{
  "n_layer": 9,
  "moe_layers": [1, 3, 5, 7],
  "normalize_top_k": true,
  "routed_scale": 2.83,
  "router_logit_norm": 2.0,
  "init_std_router": 0.0121,
  "norm": "rmsnorm",
  "norm_eps": 1e-06,
  "optimizer": "muon",
  "beta1": 0.9,
  "batch_tokens": [131072, 262144, 524288],
  "seq_len": 256,
  "dataset": "wikipedia_en"
}
Below are experts of layer 5 (counted from 0) of a mixture-of-experts language model. Rows are named down (a neuron's output weights, with its number) and show model dimensions 0-127. Each number is 128 + 32 x the weight over its row's rms, rounded and kept within 0 to 255.
Before each expert's rows: "comes before" lists some tokens at least twice as common just after its tokens as in all text. This comes from a sample of Wikipedia text that the model never trained on. Tokens count by the router's weight.

# expert 17
comes before: "\n", "-", "|", "==", "The", " The"
down4 [ 85 124 158  77 100 176 148  71 144 134 167 138 188 140  62 114 161 100 128  88 127 145 113 123 132 120 148 156 131  80 184 121  90 125 122  97 127 114 143 105 109 176 165 126  67 130 155 157 187 118  86 122 139 105  66 146 116 112 159 159 186 165  84 120 131  88 130 117 175  95  87 131 160 167 120 127 187 155 148  85 116 167 166 141 114  83 128 114  79 109  95 142  94 205 149 115 174 126  89 162 110 143  70  81  96 137  99 160 107 108 111  68 117 131  82  89 133  77  99 158 120 111 110 101  64 109 113 123]
down5 [139 118 137 123 100 178 100 157 100  92 124 142 114 189 127  53  71 127  63 180  92 146 155 143 155 159  94  66  95 104 122 141 158 141 165 144 100  89 114 122 130  95 129 134 181  93  91 132 132 130 136 100 122 145 100  98 107 126 138 136 159 122 104 173  94 144  22 171 166 109 117 108 153 150 156  55 134 155 150 109 152 160 131 110 161 182 112 161 108 128 151 131 168 118  76  65 104 146 138 111 142 123 170  91 140 119 169 170 119 167  93 160  74 117 133  98  94  76 129 172 105 175 170 109  86 132  76 115]
down6 [108 146 127 142 139 178 123 148 169 143 169  88 142 100 142 140 106 129 135  97 147 120 152 129 138 157 132 182  87 152  80 126  73 105 193 139 131  87  93  98 118  95  89  71 126 125 104 176  85 101  97  94 110 107 122 127 195 188 188 100 162 141  87 107 154 128  73 119 128  92 173  89 160 184 131 154 103 146 114 150 124 141 153 153 119 142  48 153 130 125 150 106 108 146 120 143 156 111  47 198  70 156 108 139 117  96 170 136 172 116 153  80  90 163 131 187 109 104 160  59 134 127 100 121 124 160 165 126]
down7 [150 169 133  90 140  96  87 144 102 129  93 144  74 167 110 146 111 103 162 158  29  96  71 120 121 132 165 147 113 148 124 141 116  98  99  73 138 146 197 159 122 167 139 114 114 130 115  90 123 176  83 146 125 154 175 172 108 154 175 101 127  93  94 127 109 100 145 179 122 111 162 186 164 129 140  65 125 155  86  84 158 154  85 151 101 118 162  45  79 121 109 144 163 157 150 106 132 174  92 110 149 167  89 155 133 143 125  94 156 113 140 130 113 144 105 127 128 131 198  72  62 122 133 126 105  81 140  83]
down8 [130 136 163  80 120 145  69 157 100 149 146 148 151 131 123 104 139 137 167 131 122  90 104 166 172  90  99 103 106 134  93  89  89 158 110 132 171 151 169 114 116  94 154 164 121 182 231 151 128 128  26 148 153 143 112 146  60 197 129  96  90  94 154 138 206 184 136 136 206  93 139 123  98 158 120 123 105 162 105 127 120  80 171 157 121 113 118 152 110 130 114 107 110 137 153 149 123 145 177 117 132 123  82 125 176 122 163  96 118 166 137  90  67  96 115 139 113 120 109 107  69 118 144 159 128 129 170 161]
down9 [161 162 110 155  97  99 158 102 181 120 127 130 105  96  95 124 153 157 117 201 130 106  95 140 156 113 138 129 140 122  90 180 158 108 141 177  92 148 142 172  83 152 122 133 122 142 235 147 136 102 163  73 147  87 166 128 160 132 119 141 154  91 112  61 159 120 102 126 230 174 120 158  49 101 114 140 138  98 133 170 112 146 114 163 126 157 164 100 186 147  99  92 135  98 163 132 154 119 177 140  96 109 142 135  94 172 105  97 113 109  99 122 135 150 133 129 188 128 100 120 151  87 145 184 150  64  97 104]
down10 [146  75 178 135 192 132 125 146 181 122 119 126 157 120 121 127 162 137  62 163 137 118  52 149  77 125  83 126 121 124 119 150 109 133 123 128  65 100  85  71 143 138 108  78 177 114 113 149  99 130 114 118 161  69 119  69 139 181 147  97 126 183  88  92 138 112  83 138 119 158  77  72  72 125 133 151 114  97  92  96 115 139  38  95 150 140 104 131  96 135 148  92 123 122  60 160  87 110 118 122 135 144  92 111  82 122 130 123 105  84 142 113  63 139 153 154 131 146 170 182 111 134 140 161  89 125 120 191]
down11 [170 130 145  94 167  63 115  65  69 133 116 189 145 143 189 155  93  97 119 146 133 173 157 109 104 153 104  68 155 138 116 129 194 152 133 135 135 127 121 107 147 145 120  86 144 110 119 139 121 120  84 135  66  99 172 136  81 185 122 114 148 132 120 107 157 126 151 127 125 122  96 141 186 139 106  79 120 138 106 117 138 118 101 206 113 170  58 112 192  53 119 107 128  99 130 129 125 154 114 148  30 176 123 138 144 136 152  92 105 141 127  74 135 129 180 129 114 101 156 163 170 198 137 139  96 142 155 149]
down12 [122 103 118 125 153 128 136 152 131 118  75  88 197 118 101 121 132 146 163 139  60 158 108  36 128 179 131 120 152 112 102 154 132 126 121 100 101 151  46 134 151 146 131  97 197 105 149 139 153 124 116  99  92 154  91 156 141 162 129  92 132 100 113 147  64 128 113 145  59  90 150  60  96 112 151 156 115  89 158 126 103  81  65 159  98 139  85 131  67 105  99  91  67 139 134 177 179 135 116  99 170 135 172 140 142  79 154 113  96 138 122 115 176 102  95 156 112 168 119 130 109  97 190  87 114 136 142 102]
down13 [176 121 184  94 125 107 178 120 123  94 125 149 106 136 124 167 156 190 164  90 161  99 100 161  88 137 118 153 135 140  95 102 161 158  65 143 115  64  74 156  94 146  94 109 118 207 137 171 121  89 130 111 126 121 121 112 120 223 162 145 153  89  28 151 117 110 192 104 125 142 139 120  99  75 158  81 125 176 124 156 146 138 119 152 124 134 146 151 134 124 171 104 178 119  94 121  86 184 143 168 165  92 131 150 127 158  93 104 158 139  93 144 171 153 129 176 127 107 164 120 117 162 154 115 156 132 182 115]
down14 [103 129  88 209 143 122 113 188 120  89  92 116 145 126 134 111 154 111 134 133 156 166  70 105 137 165 183 116 127  97  77  99 135 154 133 150 132 113  88 132 182  77 115 177 140 126 159 120 134 187 110 120 134 147 145 106  83 141 131 122  74 171 135 148 157 181 106 107  90 184 192 132 136 137 102 114  56 102 115  86 124 170 138 148 148 143  99 141 127 126 174  74 141 135  89  93  92  95  97 123  52 162  94 102 143 150 105 201 144 110 160 136 146  57 112 155 149 131 109 169 103  59  99 115 156 126 185 127]
down15 [139 167 122 164 139  69 158 118 115 122  97 120 180 116 165 102 106 154 179 145 113 147  87 147 134 141  73 180  80 144 104  99 131 125 120 167 179 133 123 144 147 160  90 162  80 143 167 115 151 121  92 132 152 147 142 119 132 124 160 130 137 117 109 140 151 152 135 106 135 109 143 138 128 138 147 162 149 167  94 143 119 132 195 150 108 172 101  97 139 125  63 123 127  81 135  87 162 139 156 169 173  90 175 160 133  40 121 166 173 111 152 102 199 130 173 120 173 106 162 225 129 116 166 145  28 157 173 115]
down16 [142 132 123 104 121 117 132  98 103 127  95 128  84 119 142 164 121 121 130 144 151  89 167 115 164 128  91 141 147 139 155  91 157 121 147  83 114  75  74 133 146  71 105 202  68  86 112 141 148 115 109 171  87 204 152 117  74 162 107 148 125 117 185 165  75 124 155 140 130  95 117 124 164 116  98 114 121 126 145  90 138  58 134 131 141  78  60 103 129 118 160 151 135 149 174 155 164 153  71  56  86 139 128 113  75  96 147 143 158 114 127  86 167 134 164  76  98 137 150  59  93 192 143 127  70  98 107 107]
down17 [123  41  94 141 100 195 146  92 156 115 105 133 140 110 108 100  81 135 123 131 161 116 219  95 115 117 148 162 170 162 125 123  99  89 149 128 114 142 117 175 129 135 112 111 173  71  84 133  82 105 184  92 162 156 128 156  93 186 110 140 106 180  95  97 172 135 170  88 160 106  88 112 141 107 193 116 105 112 188 141 177 114  82 124 107 159 121 134 103 178 163 120  68 150  96  80 113 119 127 150  95 135 167  95 102  98 152 121 115 116 119 110 124 112  79 147  95  84 145  54 118 108  78 156 150 107 148 114]
down18 [146 159 120 143 150 125 141 114 119 143  76  90 153  90 150 130 131 167 144 112 136 193 133 139  82 180 149 153 162 114  86 209 134 116  97 110 116  75 158 146 150 124 118 148 119 137 194  71  84  92 119  94 107 135  85  86 153 114  98 185 121 141 158 110 100  95 113 168 117  96 104 137  89 135 183 162  78 176 140 145  83  92 196 110 156 131 123 148 111 134  82  98 155 121  92 139  18  93 118 137 131 161 126 121 150 123  82 172 119  92 184 100 169  97  73 145  96 142 155 170 139 124 129 126 158 167 170 149]
down19 [104 127 114  81 117 134 136 157 136 130  99 118 143 101 176  86 140 112 125  66 129 126 138  94  79 127  95  94 174 101 130 137 139  85 134 169  73 118 107 118  59 111 136 119 177 134 116 110 136 162 159 129  87 136  93 143 149  82 113 140 130 160 145 114 120 176 133 132 125  70 126 126 144 158 131 176 112  63 106 166  98 157 119 150 130 168 114 116 144 109 161 108 151 134 156 147 166 152 178 112 181  97 105 203 128 128 129  96 114 122 109 159 155 131 181 169  23  77 122 196  78 171 153 101 100 154 205 198]
down20 [ 52 128  81 143 132 135 128  91 132 174 119 107 125 159  96  99 169 147 180 120  88 118 124 130 134 129 108 130 125  89 180 113 143 101 157 194 132 147 160 153 181 139 167  95 143 164 203 118  95 129 140 133  85  94 151 153 166 136 163 119 119 131 108 126 203  90 127  81 152  94 113  98 150 184 112 105 132 137 120 146 169 115 109 118  73  81 125 122 130 165 145 162  78 147 143 143  59 144 139 117  88 176  76 169  77 130 138  83 161 105  87 150 217 136 136 134 103  98 130  88 208 110 104 156 157 126 115 169]
down21 [119 146 123 148 112 162 112  97  91  96  75 117  94 116 124 224 132 125 113  99 206 179  89 120 109  96 186 144 106 119 150 137  93 161 105  93  94 134  99 149  76 124 134 145 115  82 152 159 121  89  91 193  89 149 109 136 125 105  99 134  55 113 115  98 171 168 121  80 162 138 139 109 107 108 169  83 115 182 113 120 126 158 115 172 117 120 134 109 142 151  82 137 109  94 111 130  48 116  85 135 141  93  86  91 155 161 125 149 148 177 165 109 122 153  81 135 141 126 155  82 216 155 123  88 115  84 132  94]
down22 [162 165 133  73 128 151 132 110 119 114 102 166 114 115 107 106 120  86 142 123 159 105 169 179  61 157  86 125 129 124 189 120 107 159  83  90 121 142  75 132 234 108 119  93 171 100 135  91  97 125 151 105 146 106  86  81 150 122 132  87 138 112 133 145  77 110 127 138 116  86 133 162 109 138  90 124 127 146 162 116 133 132 171 133  96 148 141 152 128 102 158 202 157  58 134  90 173 165 150  64 140  98  73 117 147  90  98 164 209 129  98 114 118 165 194 113 191 148 104 110 156 139  97 161 139 126 134  91]
down23 [ 82 134 105 133 140 104 146 157  55 119  70 130 108 144 104 129 125  71  80  94 164 161 108 134  45  90 157  66  75 142 129 113  86 187 192 137 107 135 127 105 155 114 124 132 112 135 110 155 137 147 146 141  91 121  87 155 170 147 157 136 105 166 127 124 122 137 115 125 108  89 179 137 161 130 186 136 143 190 142 108 233 140 115 178  88 166 144 125 142 108 188 172 180 110 120 120  73 111 126 113 152 122 148 143 126 127 166 107 195 145 167 169 128 122  96 113 142  90 157 153  85 160 158 146 120 163  86 169]
down24 [110 152 155  48 149 122 143 105 198 151 154 183 148 124 134 112 133 113 102 121 156 185 156 107 114 164 150 144 164 129  91 140 164 134 146 137  84  65 155 122 107 115 203 163 125 175 145 158 133 155 180 165 185 102 123  71 143  99 101 155 109  69 149 109  84 186 137 182 157 129 129 153 125 136  99 174 128 145 130 117 115 144 167 165 110 105 125 122 102 191 179 112  64  75 161 142 140 131  51 136 149 151 136 173  70 133  83 135 117 105 149 130  71 106 153 143 110  97 144 149  93 136 143  87 146 152 176 110]
down25 [169 182 131  57  91 123 119 142 143 135 149 160 131 164 124 118 141  89 183 132 141  80  97 164 130 123  84 176 111 184 180 137 157 165 105 155 102 169 189 167  98 202 145 110 149 148 142 136 162 158 144  99 191 138 122  92 187 190 145  97  78 143  87 102 167 109 106 130 159 119 107 123  78  61 164 129 142 168 149 154 113 163  90 120 136  77 128  74 127 151 115  93 102 141 122 166 176 121 113 103 188 119 128 165 155 131  43 150 125 115 107 115 135 134 134 124 129 118  58 118 129 119 184 102 112 148 137 117]
down26 [120 146 125 188  82  93  87 208 126 174 207 127 133  81 106 144 143 147 101 202 168 170  89 104 163 120 102 123 167 147  69 157 102 130  99 119 183  39 110 108 144 153 126 102 148  85 122 122 118 150 110 141 136 102 199 137 155 130 154 160 167 185 120 119  80 107 131 150 105 180 113 140  95 118  80 116 112  55 144 155 183 124 116 147 155 113 119  67 179  99 125 154 109 158 111 163 156 139 114 144 139 114 163 189 113 132 130 145 144 129  96 120 106 122 141  81 162 140 147 165 137 118 170 115 188 121 131 132]
down27 [171  91  98 137 156 138  90 109 135 118 100 121 119  93 111 123  90 112 110 147 154 190 139 150  90 127  66 104  97 151 141 105 106 108 130 114 164 117  71 133 126 122 146  90 126 136 105  88 101 206 129  99 170 161 149 120 149 130 151  96 136 110 114  89  78 155 149 147 123  98 143 177  92 122 130  92 120 113 103 140 165 179 120 115 189 116  97 208 146 104 147  75 136 128  73 155 112 128 130  35 109 141 151 180 150  71 130 183 164  93 200 189  99  88 127 134 125 156 128 105  97  44 159 159 117 145 121  89]
down28 [104 131 138 141  25 148  99  95 136 149 103 113 112  66 159  76 100 127  62  85 143 108  95 127 168  97 141 144  83  86  91 124 137 114  93 167 167  99 153  78  95 104 157  68 125 158 120 135 170  90 109 145 116 146 120  82  66  88 152 179  93 101 163  97 129 131  93  81 120 137 182  90 134 136 106 132 133 122 108  95 168  89  92 163 130 152 128 129 128  92 121 155 108 198 103 114 166  81 111  77 190 180 163 138 159 155 134 101 167 120  92 127 124 125  86 117 159 133 106 127  80 143  92 129 165 152 121  71]
down29 [ 99 134 189 159  73  85 105 186 116 144  87 156 143 127  70 190 162  97 109 132 173 194 118  54  72  99 144  78 145 132 105 115 133 113  88 178  74 135 136 154 125 212  96 108 100 127 151 173 134  76 156 114 149 142 162 140 139 125  98 210 132 129  94  61 111 171 135 125 127 143 118 115 116 138 131  84 122 143  92 156 113 151 155 105 144 157 170  63 144 131 157 149 132  53  96  89 172  92 107 111 126 151 117  91 128 125 122 140 125 162 119 145 111 163 154 143  74 109 104 137 100 152 157 130 168 108 102 105]